config.toml
num_hidden_layers = 9
hidden_size = 320
n_experts = 24
experts_per_token = 3
d_expert = 128
d_shared_expert = 0
hidden_act = "bilinear"
moe_layers = [2, 3, 4, 5, 6, 7, 8]
router_score = "sigmoid"
normalize_top_k = true
routed_scale = 1.0
balance_loss = 0.000148
balance_bias = true
init_std_router = 0.0125
lr_router = 0.000403
num_attention_heads = 5
num_key_value_heads = 1
head_dim = 64
vocab_size = 2992
norm = "rmsnorm"
norm_place = "pre"
norm_eps = 1e-06
positions = "rope"
rope_theta = 10000.0
rope_fraction = 1.0
qk_norm = false
attn_scale = 0.125
tie_word_embeddings = true
parallel_block = false
init = "uniform"
init_std_qkv = 0.0253
init_std_o = 0.00596
init_std_up = 0.0253
init_std_down = 0.00504
optimizer = "muon_variant"
learning_rate = 0.00307
lr_mult_o = 3.0
lr_mult_down = 0.7
beta1 = 0.95
lr_head = 0.0132
warmup_steps = 200
schedule = "wsd"
decay_fraction = 0.729
decay_shape = "pow"
final_lr_fraction = 0.05
batch_tokens = 131072
max_seq_len = 256
doc_mask = true
train_tokens = 650800000
max_steps = 4966
dataset = "wikipedia_en"
Below are experts of layer 3 (counted from 0) of a mixture-of-experts language model. Rows are named router (the router's row for the expert), gate (a neuron's input weights, with its number), up (a neuron's input weights, with its number) and show model dimensions 64-127. Each number is 128 + 24 x the weight over its row's rms, rounded and kept within 0 to 255.
After each expert's rows: a language model's description of what the expert responds to. This comes from a sample of Wikipedia text that the model never trained on.

# expert 4
router [155 119 101 110  96 132  78 133 171 119 161  87 122 142 135  83 184 101 145 128 125 110 116 108  98  91 110 109 153 133 139 115 114 135 114 136 116  94 170 155 146 109 123 130 147 143 152 126 117 114 133 138 192 147 138 162 116 111 121 135  90 152 134 136]
gate0 [125 137 132 109 125 124 114 107 101 154 121 161 131  77 150 138 113 117 152 126 100 173 152 172 169 115 118 139 160 133 154 117 102  83 102 107  92 145 123 141 109 100 111 108 106 148 139 176 131 121 120  77 159 150  85 156 142  91 142 151  59 114 113 136]
up0 [142 170 122  94 143 130  63 119 136 155 119 108 132 160 108 112 143 112  91 125  99 106 117 141 152 127 148 148 183 119 119 116 156 123 143 156 158 142 133 103 177 124 135 108 136 118 139 109 133 145  79  91 178  68 114 166 127 149 122 136 122 116 168 120]
gate1 [159 154 140 116 116 170  94 129 152  99 122 130 140 139 110  88 145  73 135 138 119 127  98 110 148 120 143 133 108 137 110 106 121 155 153 151 115 141 102 120 165 136 130  94 126  97 111 152 137 100 148 105 116 113  75  85 149 102 136 138 136 120 123  91]
up1 [154 150 127 132 108 126  85 119 142 123 158 142 131 118 142 120 105  95 137 150 113 115 116 128 103 125 134 128 125 127 125 130  99 150 133 102 130  83 149 139 142 145 122 122 152 124 122 131 177 104 151  70 100 119  97 114 147  84 130  95 130 109  79 109]
gate2 [133  84 100 130  99 170 149  96 131 141  98 127 145 154 152  92 163 135  78 170 103 110 117 172 145 161 150 169 108  92 111 116 126 138 142 121 133 132 133 150 133 117 151 109 146 150 130 104 131 122 119 133 107 143 135 128 124 115 115 107 114 163 177 110]
up2 [ 97 166 151 156 120 142 168  88 148 113  81 151 161 116 102 155 117 143 133 125 135 144 129 129 144 144 108  97 184 139 141 135  89 116 183 134 113 156  78 124 150 127  92 117 159 117 131 138 126 115 144 123 117 107  97 141 147 116  99 141 163 108  83 119]
gate3 [122 123 102 108 135 108 118 112 110 103 159 125  96 139 116  91 155 102 107 148 118 129 127 110 147 103  92 112 150 105  76 131  55 131 160 177 142 147 114  85 120 147 134  75 103 122 148  93 112 149 109 119 147 142 138 149 136 119 120 146  99 110 122 145]
up3 [140 107 143  53  67 150 194 155 164 142 100  84 141 145  66 133 144 143  96 136 130  90 141 132 148 105 127 116 142 105 160 118 126 125 127 167  83 120  89 138 141 106 145 111 145 130 130 122  88 129 121 132 174 126 109  99  94 115 119 114  68  87 109 142]
gate4 [168 152  99 136 125 135 155 122 140 139 143 114  85 145 105 110 110 167 120 120 132 108 160 152 165 100 103 135 112  99 103 107 160 147 151 106 134 137 148 124  89 118 112 131 122 156 167  78  95 102 134  99 108 131 106  89 113 142 175 132 128 173 104 138]
up4 [150 127 153 119 185  99 151  71 138 115 154 146 141  90 109 121 181 158 117 134 136 122 168 122 102 123  81 152 172 114 119 176 127 120  93 107 127 184 127 151 149 133 154 121  96  95 153 130 106 129 136 143 132 120 111  97 139 101 134 141 108 148 143 115]
Final noun-forming pieces ending a word before of, commas or periods, such as -ation, -le, -ity, plural -s, plus career, team.

# expert 7
router [152 161 120 142 156 128 135 152 138 152 132 134 127  98 172  88 155 126 144 140 102 155  67 156 110 100 110 127 119 172 145 140 106 113 140 136  96  98 120 117 139 105 117  87 173 117 117 113  89 151  98 177 133 136 139 162 167 129 114 134  70 165 148 108]
gate0 [119 183 154 104 144 102 159 126 149 134 145 155 125 159 131 131 142 115 136 139 126 142 144 125 131 113 102  99  93 160 156 125 117 153 119 133 134 121 126 163 137 113 103 149 131 161 150 116 144 118  92  71 114  67 121  96 158 138 126 141 140 118 152 142]
up0 [147 111  81 115 115 114 149 151  83 164 114 136  87 127 109 121 110 150 118 140 145 163 188 112 152 114 116 119 145 176 154 112 138 101 105 138 116 129 142 158 103 126 134 127 142 105  99 138 146 158  93  99 127 115  80 124 156  97  93 142 159 122 168  96]
gate1 [150 155  99 141 182 133 139 128 131 134 173 134 123 113 148 165 128 125  99 157  62 173 127  90 135 131 123 130 106 132 136 159  89 114 147  98 127 151 118  71 129 169 125 137 110 128 119  92 127 149 111 107 121  87 134 101 121 157 129 115 177 135 130 156]
up1 [122 154 151  90 146 156 142 105 105 100 138 140 134  94 127 117 162 146 126  93 160  96 152 163 120 122 113 121 170 127  97 161 175 116 134 100 152 101 116 116 126 126 138  85  98 171 120 100 153 114 151  83 129 167 103 131 173 168 150 128 111 113 132 162]
gate2 [113 117 133 103 111 134 130 136 119 131  63 133 117 151 110 104 130 100 135  97 138 107 112 147 123 173  90 125 126 101  85  95 124 103 122 138 113 124 129 152 140 167 150 102 153 166 151 121 166 148 119  99 137  88 155 144  94  91  93 160 141 143 122 125]
up2 [ 78 122 167 129 155 118 145 113 126 138  87  92 150  96 170 106 129 122 110 135 134 163 124  85 138 100  92  95 141 140 174 137 136 125 104 141 113 137 117 141  95 119 141 127 110 132 146 167 184 113 119 152 125 112 152 144 109 140 143 133 164 154 135 129]
gate3 [161 177 143 112 122 131 115 103  83 118 124 165 111 132 158 121 100 101 154 140 111 155 124 114 140 129 142  95  90 130 131 155 105 118 158 164 113 175 130 117 133 133 116 114 144 149 160 149  76 166 139 109 144 110 112 122 120 103 178 149 136 133  90 108]
up3 [127 121 172 128 117 119 148  84  97  96 136 121 144 112 135 143 141 153 120 164 159 107 116 127 122 156 120 150 144 111  73  99 131 105 112 110 164 142 122 117 117 152  93  79  87 155 164  88  76 110 159 123 112 164 115  84 118 121  92 136 102 128 134 133]
gate4 [ 87 139 142 133 158 121 171 132 163 122 113 117 116  93 117 150 132 135 130  81 121 135 136 120 108 139 136  95 127 155 106 131 103 133 136 129 117 122 122 128 124 155 102 142 170 135 102  92 144 125 118  76  87 120 141 104 119 115 165 140 151 110 106 133]
up4 [ 77 166  84 107 141  83 124 141 142 136 133 119  80 149 120 102 136 102 112 116 113 143 128 126 103 104 129 147 168 137 128 152  66 126 121 153 151  90 146 125 119 169 144 114 128 129 155 134 132  95  96 121 132 115 139  84 110 159  84 146 143 123 107 107]
Initial consonants and clusters like h, th, c, b, s starting a word or compound part, such as Scun-th-orpe, Westing-h-ouse, bare spaces.

# expert 10
router [136 157 114 114 114 140  83 146 145 128 132  96 142 110 169  86 127 112  77 104 112 107 111 132 135 101  96 116 139 127 146 126 104 109  87 146  97  86 161 132 125 124 148 148 163  99 137 111 140  92  96 136 136 125 127 151 131 137 143 116 125 156 129 140]
gate0 [130 126 111 166 158 157 178 118 150  93 144 131 143 175 155 126 117  58 113 107 132  77 196 115 125  92 153  82 148 109 105 135  90 115 106 130 118 105  97 121  95 105 141 117 135 137 124 110 119 124 131  92 125 111 144 137 130 153 107 122  61 159 113 157]
up0 [116 154 124 171 117 101 118 148 113 130 105 126 152 104 141 113 143 102 142 193 109 145  90 114 169 189 141 120 136 133  65 149 120 113 105 157 135 128 128 134 200 144 126 139 134 141 126 158 135 107 136 124 101  82  98 159 109  98 176 118 167 141  94 149]
gate1 [133 111 132 117  97 162 164 130 133 139 150 144 111 119 105 111 101 108 138 141 144 155 123 151 134 106 144 116 145 122 125 118 147 144 134 170 114 119 103 131 144 189 116  82 187 120 148 137 139 118 149 134 140  97 157 159 129  99 108 113 127 102 124 142]
up1 [156 132 106 110 173 111 136 121 117 139 142  72 142 139  84 117 102 161  60  84 154 175 106 129 134 167 120 166 135 116 127 100 102 143 118 161 114 125 156 112  96 101 109 140 148 168 114 135 106 170 109  82  95 159 140 147 143  96 112 137  73 136 143 136]
gate2 [ 80 127 166 152 113 132 137  93 114 151 155 128 102 129 163  95 143 115 109 133 147 116 110  90 123 103 143 104 144 109 126 142 151 110 102 116 106 107 151 124 119 148 124 123 105  95 133 117 117 156 117 127 138 129 134 117 138 113 145 167 123 123 150 100]
up2 [137  97 133 165 128  88 118 153 117 105 126 108 126 143 109 113 102 124 190  94 146 151 118 151 121 118 109 140 120 124 137 159 151  81 122 121 139 124 127 108 134 116 131  77  89 147 135 146 159 121 146 147 130 147  74 137 130 124 145  71 136 173 143 126]
gate3 [129 120 153 132 144 170 133 117 120 121 104 152 160 106 142 136 137 143 146 138 124 117 110 175 157 112 134 129 100 109 141 119 144 101 147 120 150  95 140 115 140 165 123 128 182  98 112 126 115 150 173 140 134 105 128 153 134 127 137 153 160 178 141 100]
up3 [141 121 123  84 109 121 132 166 118 149 154 119 151 107 137 192  91 130 124 124 145 135 128 148  83 101 112 118 144 123 148 111 126 125 150 147  89 128 125 142 134 146 129 157 147 124 120 102 121 140 102 110 155  93 142 123 118 144 139 151 129  96 151 141]
gate4 [171 146 138 121 111 165 136 108 165 143 173 168 118 111 137 122 161 141 127 115 167 157 110 110 139 152 132 102 112 112 116 142 154 159 149  86 111 123 133 158  96  98 139 162 132 159 141 109 111 165 132 101 134  88 133 136 113 122 159 161  98  91  88 138]
up4 [161 120 114 131 110 140 102  88 121 124 134 101 127 122 129 127 101  66 152 145 109  76  96 137 100  78  90 158 143 113 137 116 143 103 143 122 155 135 111  65 137 132 130 114 118 101 109 126 111 139 102 110 154 142 141 100 166 152  96 151 148 165 127 102]
Nouns like film, album, School, University, list, and mid-word pieces like em and ain, mostly in music, film and school articles.

# expert 22
router [136 135 120 137 118 127 116 152 155 153 121  97 147 129 146 101 133  83 132  98 128 112  87 161  94  94 106 108 109 172 114 104 109 143 148 141 115 108 147 109 130 105 120 139 143  98 123 165 102 140  88 154 127 161 121 116 136 138  80 143 109 133 116 149]
gate8 [137 142 109 162 138 139 146 135 164 143 125 116 130 135 129 128 168  85 125 142 155 126 135 120 102  86 120 157 113 103 145 112 149 159 126 130 108 114 154 166 124 120 118 122 159 135 159 116 108 106 103 140 106 143 134 137 144  96 127 147 174 145  94 121]
up8 [117  82 143 154 133 111  97 108 134 184 146 166 152  85 119 135  94 143 120 115 155 109 167 145 144 139 104 147 139 109 117 140 157 107 135 163 135 115 115 144 173 107 120 154  61 144 151 132 116 112 121 131 146  85 132 127 121 152 155 118 100 104 147 150]
gate9 [130 152 131 143 103 134 130 123 128 110 140 172 122 159 135 147  93 154 114 126 142 160 164 123 183 123 122 137 117 169 100 111 143 139 132 160 121 171 134 147  81 157 121 133 145 118  67 107 128 135 169 135 132 131 117 140 111 128  71 140 165 175  97 140]
up9 [171 109 100 150 150  99 126 147  98 111 137 142 135 126 113 161 111 117 128  98 119 157 150 132  78 134 126 147 131 108 175 129 101 151 119 145 129  99 149  95 158 139 101 131 112  74 169 111  80 161 168  99 111 108 170 134 123 136 169 102 134 109 109  88]
gate10 [121 117 128  82  97 137 106 113 148 125 186 146 116 123 114 116 137  99 124 181 152 113 104 169 119 173 142 148 103 128 160 124  84 154  92 111 133 112 117 122 142 142 167 143 149  90  84 175  87 125 155 107 102 159 155 137 108 122  95 139  85  92 161  96]
up10 [120 112 132 151 133 153  93 126 170  98 123 163 106 127  88 137 114 138 151 149 101 139 144 173 122 133 125 104 119 132  89 108 147 156  97 128 125 119  79 127 150 122 148 157  94  99 139 129 134 161 136  81 132 131 148 156 167 122  95 168 138 151  81 136]
gate11 [133 128  99 117  95 161 111 132 128 112 139 150 158 143 140 113 108 117 140 117 114 102 142  95 162  95 139 119 131 142 127 129 122 146  92 109 129 158 118  88 133 135  52 102 118 113 137 151 102 145 132 178 144  74  70 179  82 144 139 141 110 129 158 131]
up11 [138 132 104 127 163 113 129 154 105 169 140  91 134 133 157 101 146 134 132 112 151 100 167 103 138 101 109 109  81 138 146 127 113  84 151  84 102 157 122 163 135 127 118 126 141 152 140 138 128 156 137 127  92  93 129 124 135 137 102 106  91 122 124 151]
gate12 [124  75 107  89 122 109 134 130 143 129 133 141 119 102 146 104 136 141 171 145 153 116 120 115 108 139 125 151 135 129 158 149 105 149 120 184  71 168 128 117 120 134 171 133  86 170 110 126 163  96 121 117 115 118 111 121 121 124 135  98  82 123 141 124]
up12 [ 95 138 115  84 104 141 142 140 145 131 131 126  96  92 162 107 106 134 122 172 149 140 167 102  89 134 152 191 138 105 155 124 125 150 117 162 130 152  92 132 141 157  93 130 126 115 153 149 145  72 132 123 152 132  92 140  99 132 102 153  68 125 165 115]
The word the mid-sentence and capital initials opening names or song titles after of, pipes or quotes, such as D in Don't, Sh.

# expert 5
router [135 150 108 167 119 136 126 111 134  93 145 104 160 121 155 133 144 133 117 131 101 152  66 161 121 113  84 105 128 162 145 155 129 132 137 169 104 115 125 108 140 134 131 131 156 149 156 166 125 137 142 103 148 119 109 137 143 118 129 121 114 144 137 136]
gate0 [115 177 159 145 122  98  91 120 114 110 129 191 149 132  84 122 164 141 160  90 121 119 144 139 143 145 152 163 151 124 108 123 117 146 131 133 128 150 140 171 116 142  78 129 159 163 127 144 136 129 144 152 135 156 149 144 177 140 108 122 101 143 158 148]
up0 [108 159 164 149 138 106 127 140 137 112 162 149 120 140 179 168 119 137 103 102 140 103 140 181 114 141 171 138 118 158 133  85 127 142 135 137 144 123 115 143 135 105 103 158 137 192 128 155 148 109 150 100 122 160 114 126 137 107 146 128 126 107 127 131]
gate1 [125 107 135 126 128 121 104 124 142  97 136 117 161 130 116 129 130 135 130 106 156  99 165 135 126 100  99 158 160 127 125 143 139 158 108 146 120 111 150 114 140 164 169 151 168 130 138 146 138  69 129  85 126 117 104 115 149 175 164 151 123  87 116  74]
up1 [159 131 125  92 128 127 157 123 185 131  89  87 141 162 101 157 127  88 126 113 139 101 104  93 106 150 109 100 138 106 138 130 146 146 109 147 160 118 143 136 130 137 173 129 119 126 146  88 178 114 157 105 107 146 119 178 175 138 108  99 100 109  95 172]
gate2 [127 142 158 165 142 106 119 110 133  70 117 170 113 129 154 175 125 124  91 141 147 149 113 147 132 152 120 138 136 161 155 151 107 111 153 162 137 130 132 155 116 158 110 126  98 120 100 100 120 119 141 112 114 122  93 134 114 143 103 114 140 175 142 156]
up2 [ 90 151 146 123 126 142 121 114 130 107 131 170 163 157 116 101 139 135 109 130 130 149 128 128 107 114  70 143 177  89 150 115 103 119 133  91 101 132 125 105 116 143 154 136 121 111 102 123 126 142 131 136 107 120 106 152 148  92 155  95 161 115 170 116]
gate3 [144 133 138 130 161  95 116  95 116 125 135  97 153  99  94  99 127 152 143 145 148 129 142 180 133 111 133 153 112 127 146  90 100 108 133 109 163 154 140 102 136 100 137 149 147 122 145 168 120 149  34 116 115 108 121 162 134 127 109 149 112 114 113 124]
up3 [170 116 135 141 126 148 128 122  94 147 125 127 114 113 153 131 122 144 129  93 182 142  98 115 127  98  95 131 101 155 156 137 152 138 178 121 129 167 146 132 129 138 124 154 187 167  78 160 168 141 156 135 118 117 101  97 159 123 101 116  95 117 115 127]
gate4 [165 162 133 110  87 115 112 139 131 101 129 127 110 137 151 156 102 134  98 123 136 156 121 134 139 139 147 114  95 127 142 136 154 124 129 125  85 182 118 117 123 133  94 123 143 116 132 130 128 113  98  98 113  66 124 121 156 148 113 159 122 102 119 133]
up4 [158 128 114 131 115 104 116 100 131 125 144  87 168 131 130 190 110 110 146 146  95 144 134 135 128 153 107 163  93 124  99 161 153 134 113 115 150 115 124  90 145 112 150 114  99 131 166 128 150 136 124 167 133 100 109 104 158 188 119 124 148 132 144 123]
Middle and end pieces of foreign proper names and place names, often Slavic, Korean or Spanish, such as Aust-ria, Sychans-ke, Alessand-ro.

# expert 12
router [123 122  86 138 115 121 123 124 161  96 121  89 145 136 155 113 143 134 164 158  88 119 102 116 117 142 117 122 151 134 146 103 114 154 142 127 121 114 165 128 132 128 163 113 175 163 156 121 131 139 117 108 144 141 172 156 141  86 145 175 136 144 132 121]
gate0 [110 141 111 116 128  98 109 150 150  81 118 114  93 110 101 126 117 150 154 107 101 101 146 106 123 106 142 130 129 113 114 117 117  93 157 138  76 112 113 150 155 114 163 132 120 137 119 125 105 129 118 137 152 148 142 114 117  96 157  93 101 128 121 110]
up0 [120 118 128 129 132 149 105 126 143 109 140 104 133 146 107 149  90  91 128 114 122 123 146 109 115 129  93 123 135 103 155 145  80 153 126 163 136 130 136 130  94 142 133 120 100 124 116 119  99 155  80 154 126  82 153  76  88 111 131 131 110 157 118 130]
gate1 [116 136  88 133 172 138  94 136 149 108 136 169 119 108  92 137 115 154 162 144  70 151 113 137 112 136 125 169 126 168 145  84  94 149 119 145 117 120 142 151 114 103 106 113 122  89 128 166 169 117 118 113 185 105 113 137 153 141 161  95 105 137 146 124]
up1 [ 82  98 102 110 125 148 134 108 165 159 122 166  90 169 129 122 140 111 115 156 134 112 145 145 166 117 158 146 106 155 101 132 111  84 126 108 132 130  96 187 123 121 157 120 151 165  76 127 142 139 129 124 132 109 179 123 151 118  88  96 100 151 123  79]
gate2 [131 151 136 108 116 103 157 143 138 134 130 134 112 139 149  94 128 127 168 117 113 119 132 176 138 148 131 135 142 125 178 131 161 139 117 132 179  62 114 128 107 149 118 126 147 139 135 137 147 152 125 109  95 111 135 173 168 168 148 111 146 107 140 124]
up2 [125 124 141 148 137  97 140 151 156 120 140 126 123 100 159 165 124 132 150 132 129 138 122 114 165 123 111 151 133 120 152 125 116 133 122 172 142 158 110 127 106 121 186 157 159 114 105 115 157 108 126  85  97 109 126 105 136 118  86 113 119 136  79 110]
gate3 [140 116 123 126 104 133 138 117 153 154 150  93 157 167 126 123 126 119 111 125 163 196  98 166 147 176 127 154 134 130 168 163 103 115 153 113  84  75 133 131 129 159 143  89 125  80  90 111 130 149 118 137 144 102  97 110 133 129 170 106 138  82 157 152]
up3 [ 90 155 141 126 162  96 131 116 127 131 103 153 111 133  97 134 109 166 114 112  73 145 119 102 119 112 148 112 108  97 142 120 142 132 111 157 166 109 110 127 107 149 122  96 160 166 129 100 112 122 140 129  96 177 122 133 121 104 107 159  97 130 172 131]
gate4 [110 160 155 162 150 142 141 149 155 109 137 130 113 125 136 114 134 153 135 112 112 106 130  95 136 147 143 115 149 141 126 137 175 143 146  98 120 101  83 138 143  96 151 114 128 118 135 110 112 136 132 134 156 134 144 116 109 109 175 134 115  96  79 109]
up4 [102 132 117 146 137 130 122 157  97 111  90  91 140 164 162 144 110 140 152 197 125 169 126 144 153  96 168 155 126 142 145 191 119 154 122  88 128 142 120 108 114 116 129 140 130 103 148 165 113 115 135 123 142 143 121  83 118 151 105 134 147 132 153 102]
Word-final pieces ending names and plurals, such as on, ers, ens, ans, ions, plus sentence-ending periods and closing ).

# expert 8
router [133 145 114 131 112 138 101 126 175 129 130 128 127  83 172 158 147 123 149  98 144 127 125 114 107 113 118  87 153 143 143  88 151 171 161 177 114 120 161 143 117 114 170 120 141 172 156 114 136 108 123 154 105 122 142 143 108 112 124 129 119 166 115 117]
gate8 [112 132 128 148 120 165 153 122 127 146  96 145 135 129 143 140 120 131 121 140 107 163 124  81 151 142  94  99 132 129 110 130 140 173  89 171 109 128 140 120 157 135 110 122  98 160 101 149 132 136  69 190 131 121 105 145 147  78 117 102 104 149 118 158]
up8 [143  84 126 143 157 124 141 120 104 151 117 142 150 144 112 100 166  87 154 142 157 124 122 173 128 146 126 167 162 137 110 134 100  65 143  94 140 135 125 121 156 136 122 110 130 118 133 145 139  65 156 114 114 106  97 104 109 159 145 116 143  99 131 143]
gate9 [129 130 153 152 174 143 129 135 132 106 116  92 110 128 104 136 148  92 140 115 150 151 136 150 141 191 111  62 148 140 129  85 134 132  91 123 118  77  94 125 113 112 125 101 124 117 114 122 115  98 163 127 179 106 141 151  95 143 120 139  96 118 120 132]
up9 [139 134 135 150 129 131 126 130 116  97 121  82 106 197 150 143 131 162 179 127 120 138 145 135 120  95  86 112 146 157 151 130 148 126 122 139 144 120 127 157 136  77 132 125 148 111 151  95  83 112 130 162 185 137 110 122 111 134 120 111 110 135 183 148]
gate10 [106 152  82 119 109  87 158 132  74 135 122 128 119 155 137 107 138 120 122 109  94 130 128 124 132 117 122 149  77 107 154 146 147 103 121 132 120 112 118 113 120 138  98  91 104  99 158 126 117  97 141 123 138  80 146  98 145  94 160 112 185 142 164 106]
up10 [128 149 203 182  90  95  98 106 102 112 133 146 135 100 170 142 135 137 167 112 146 163 166 110  91 156 111 137 139 102 138 159 125 168  92 127 110 132 130 109 134 117 119 160 108 177  97 137 159 128  86 117 118 147 109 135 105 142 132  89 126  97 113 133]
gate11 [ 97 150 127  93 138 102 120 128  96 125 156 116 135 141 112 142 112 173 140 108 111 141 141 134 119 132 119 157 128 162 134 155  96 133 107 119 137 174 111 133 123 114 164 112 150 157  82 126 140 133 128 178 123 154 138 131 139  97 135 158 105 135 127 163]
up11 [120 109 132 118  76 153 132 124  99 131 114 157 122 163 136 145 102 107 152 165 127 135 128 105 113 122 148 153 142 114 124 166 146 147 130 163 153 124 149 144 133 108 149 132 121 133 139 116 134 129  98 181 102 118 150 144 153 179 111 156 151 133 111 109]
gate12 [126 137 135 110 111 144 132 147 160 110 161 126 122 123  98 116 136 133 167  92 130 143 132 178 146 110 165 127  97 104 139 141  99 132 125  86 133 105 121  75 116 137  97 114  77  93 106 164 131 155 152 143 119 104 177 110 108 143 158 122  96 185 129 154]
up12 [114 142 121  97 118  93 132 120 151 185 157 147  73 134 139 114 123 114 118 196  69 131 106 156 119 121 137 104  94 118  87  98 133 162 134 115  95 165 132 128 138 111 117 134 154 106 206 116 150 163 128 106 133 132 160 166 130 136 134 140 128 184  95 140]
Pipes starting table rows, In, in, by, v, month names, and name pieces like ham in Mohammad, Mar, John, in election and case tables.

# expert 17
router [138 159 113 125  90 151 114 167 145 137 130  82 133  94 146  99 150 112 108 120 135 100 116 117 101 117 127 113 110 170 132 143 101 128 135 138 128 131 154  75 126 133 116  96 154 121 166 128 158 114 123 178 159 101 163 170 153 164 138 158 139 130 119  99]
gate8 [126 180 125 116 127 128 208 145 111  93 122 137 162 155  90 138 119 194 108 136 103 165 126 123 154 106 124 153  82 126  95 144 172 109 186 154 139 150 119 108 108 115  93 161 196 145 133 142 132 120 131 175 114 124 154 136 168 134 130 145 118 162 132 183]
up8 [ 99 108 119  90 109 117 117 171 124 109  98 161 126 114 121 117 161  97 119 147 124 166 125 138 122  88 100 141  90 128 136 122  93 151 112 113  77  93 116 117 138 117 157 109 135  92 150 122  98 129 157 111 159 159 145 146 145 100 115 138 113 124 120 121]
gate9 [ 74 120 129 143  97 120 100 111 142 120 147 132 129 128 146  93 115  88 122 106 163 126 104 112 135 121 140 104 143 143 118  76 119 128 123  85 118 142 110 124  89 128 145 172 137 121  98 118 140  97 124 126 147 114 154 108 114 130 144 120 152 117 151 146]
up9 [133 109 156 132 136 129 126 113 146 117 103  74 138 118 122 126 139 118 153 124 145 124  92  84 127 119 126 120 124 137 142 118 144 136 118 126 136  80 158  94 123 148 118 167 141 146  85 165 145 123 124 110 117 113  86 112 150 105  95 112 102 110 122 139]
gate10 [124 126 115 133 141 133 109 153 103 124 108 153 150 145 118 106 135 136 138 115 124 141 123 133 108 141 117 153  92 117 168 191 127 183 153 151 133  80 101 161 112  86 132 129 133 128 106 172 105 120 104 129 146 124 135 139 152 115 138 113 130 131 117 124]
up10 [132 136 153 100  68 158 120 142 149 132 142 117 117  78 165 110 120 152 133 124 111 117 106 137 129 116 172 147 114 122 113 126  90 125 108  94 163 161 139 102 105 106 108  98 143  95 126 152 114 164 129 104 109 154 142 130 111 152 113 130  83  86 105 102]
gate11 [125 115 100 132 128 125 130 107 141 117 153 115 136 163 162  89 142 147 160 111 122  86 131 115 126 149 124 152  94 122  85 149 115 143 168 113 110 108 139 144 151 133  95 120 108 123 158  80 150 166 121 140 157 164  96  88 128 140 109 145 154 152 105 101]
up11 [134 129  92 133 126 147 177 118 145  83 172 139 112 127 118 137 104 141 122 134 145 130 126 136 115 139 150 112  90 108 120 157 125 132 108 113 114 113 123 148 133 103 116 109 123 129 114 111 138 170 126 110 138 121 114 115 130 125  81 112 143  81 127 120]
gate12 [132 150 127 137 122 136 109 112 117 166 153 144 155 114 121 155  83  99 140  83 136 152 145 158 130 157 139 121 119 101 116 116 139 134 114 142 167 127 184 141 156 138 146 133 111  79 117 141 135  83 133 103 114 164 148 106 136 124 155 133 118 129 150  85]
up12 [ 82 135 137 137 119 137 126 140 138 164 172 133  74 136 104 129 140 120 134  81 140 103 135 119 122 120 115  85 145 157 144 134 170 120 134 159  96 146 128 154 193 184  91  92 148 179 140 138 155 144 132 145 161 133 143 128 123 127 145 113 157 163 169 133]
Standalone numbers in tables and dates plus possessive and nominal words like his, her, home, total, team.

# expert 20
router [125 118 109 167 103 172 111 134 163 134 157 122 139 124 172 139 111  87 118 124 126 105 105 147 106 108 127  93 163 142 134 139  74 139 116 156  92  73 188 141 166 138 146 136 158 128 136 147 114  90 112 108 141 120 105 145 151 115 134 116 156 152 127 115]
gate8 [109 136 121 118 126 127 136 144 159 144  98 139 126 123 148  77  88 163 143 107 139 120 174 139 124 142 124 130 154 138 119 129 103 194  92 109 169 170  96 131 142 109 138 174 112 115 127  98 143  88 124  82 124 152 140 149 109 121 146  97 106 122 164 134]
up8 [144  83 114  97 148 131 117 137 135 129 198 161 141 116 126 141 161  51 164 121 137 153 110 117 132 173 131 118 134 149 129 119 164 135 133 151 115 115 162 104 140 178 132  83 135 121 139 116 104 141 112  80 104 119  89 134 153 138 125 159 101 122 124 116]
gate9 [143 107 133 155 132 143 113 120 126 123 136 141 154 110 143 153 130 141 126 132 146 140 114 162 180 148 137 119 173 112 111 131  99 131 133 153 133 158 113 158 178 151 119 146 108 173 144 159 148 143 149 143 111  97 144 107 157 125 130 117 130 108  89 101]
up9 [130 151 114 132 114 160 108 130 108  97 161 113 145 102 146 142 150 105 114  95 101  99  96 152 130  86 102 117 129 129 132 127  78 126 123 130 136 140 132 125 138 192 147 153 163 132 133 136 108 119 150 124 104 100 161 154 118  88 122 122  99  92  58 107]
gate10 [121 150 116 120 116  82 115 124 162 137 131 135 160  99 120 127 208 157 139 148 111 155 139 126 178 142 119 113  93  97 115 109 121 166 168 124 136 145 155 102 107 113 130 112 105 164 124 105 110 100 121 150 106 116 145 122 131 146 143 154 150 126 162 131]
up10 [131 103  65 133 124  80 121 124 143  93 161 129 149 103 101 147 167 141 153 119 126 121  65 127 142 131 105 158  57 115 135 119 137 159 137 134 160 141 163 111 120 121 107 154 102 126 139 133 133 102 147 129 158 137 131 167 103 120 137 152 109 146 133  98]
gate11 [125 108 105 143 145 139  84 121 122 113 154 146 165 133 151 120 105 126 105 112 141 128 135 113 135 117  81 127 153 121 169 110 155 138 127  94 113 111 133  95 139 128 133  95 116  98 100 146 134 132 199 160 133 120 158 175 136 110 182 118 131 158 143 113]
up11 [111  95  97 130 141 148 102 147 131 114 125 124 134 117 131  99 141 130 116 118 156 115 115 168 114 128 114  61 138 137 147 110 126 149 116 136 136 102 165 130 124 189 121 131  89 167 151 113 101 159 139 158  94 131 162 113 139 135 116 140 134 121 118 139]
gate12 [130 116  96 114 150 108 122 101 148 126  83 182  81  98 137 122 125 152  99  90 177 138 127 116 107 101 126  76 117 134 120 140 140 106 142 153 123 110 123 121  93 124 117 142 119 121 141 113 132  90 163 101 128  87 126  94 129 120 144 152 148  97 132 119]
up12 [144  78 150 156 136 150 102 127 111 167 103 103 120 130  77 163 137 112 112 124 160 129 158 126 124 110 122 104 151 153 133 158  92 156 122 108 138 103 135 120 164 120 143 138 121 124 143 144 123 145 151 132 159 150 138 160  97  82 148 148 120 134 119 158]
Capital letters opening proper names, such as S, D, K, St, G, plus j in Slavic or Nordic names like Listafjord, Silja.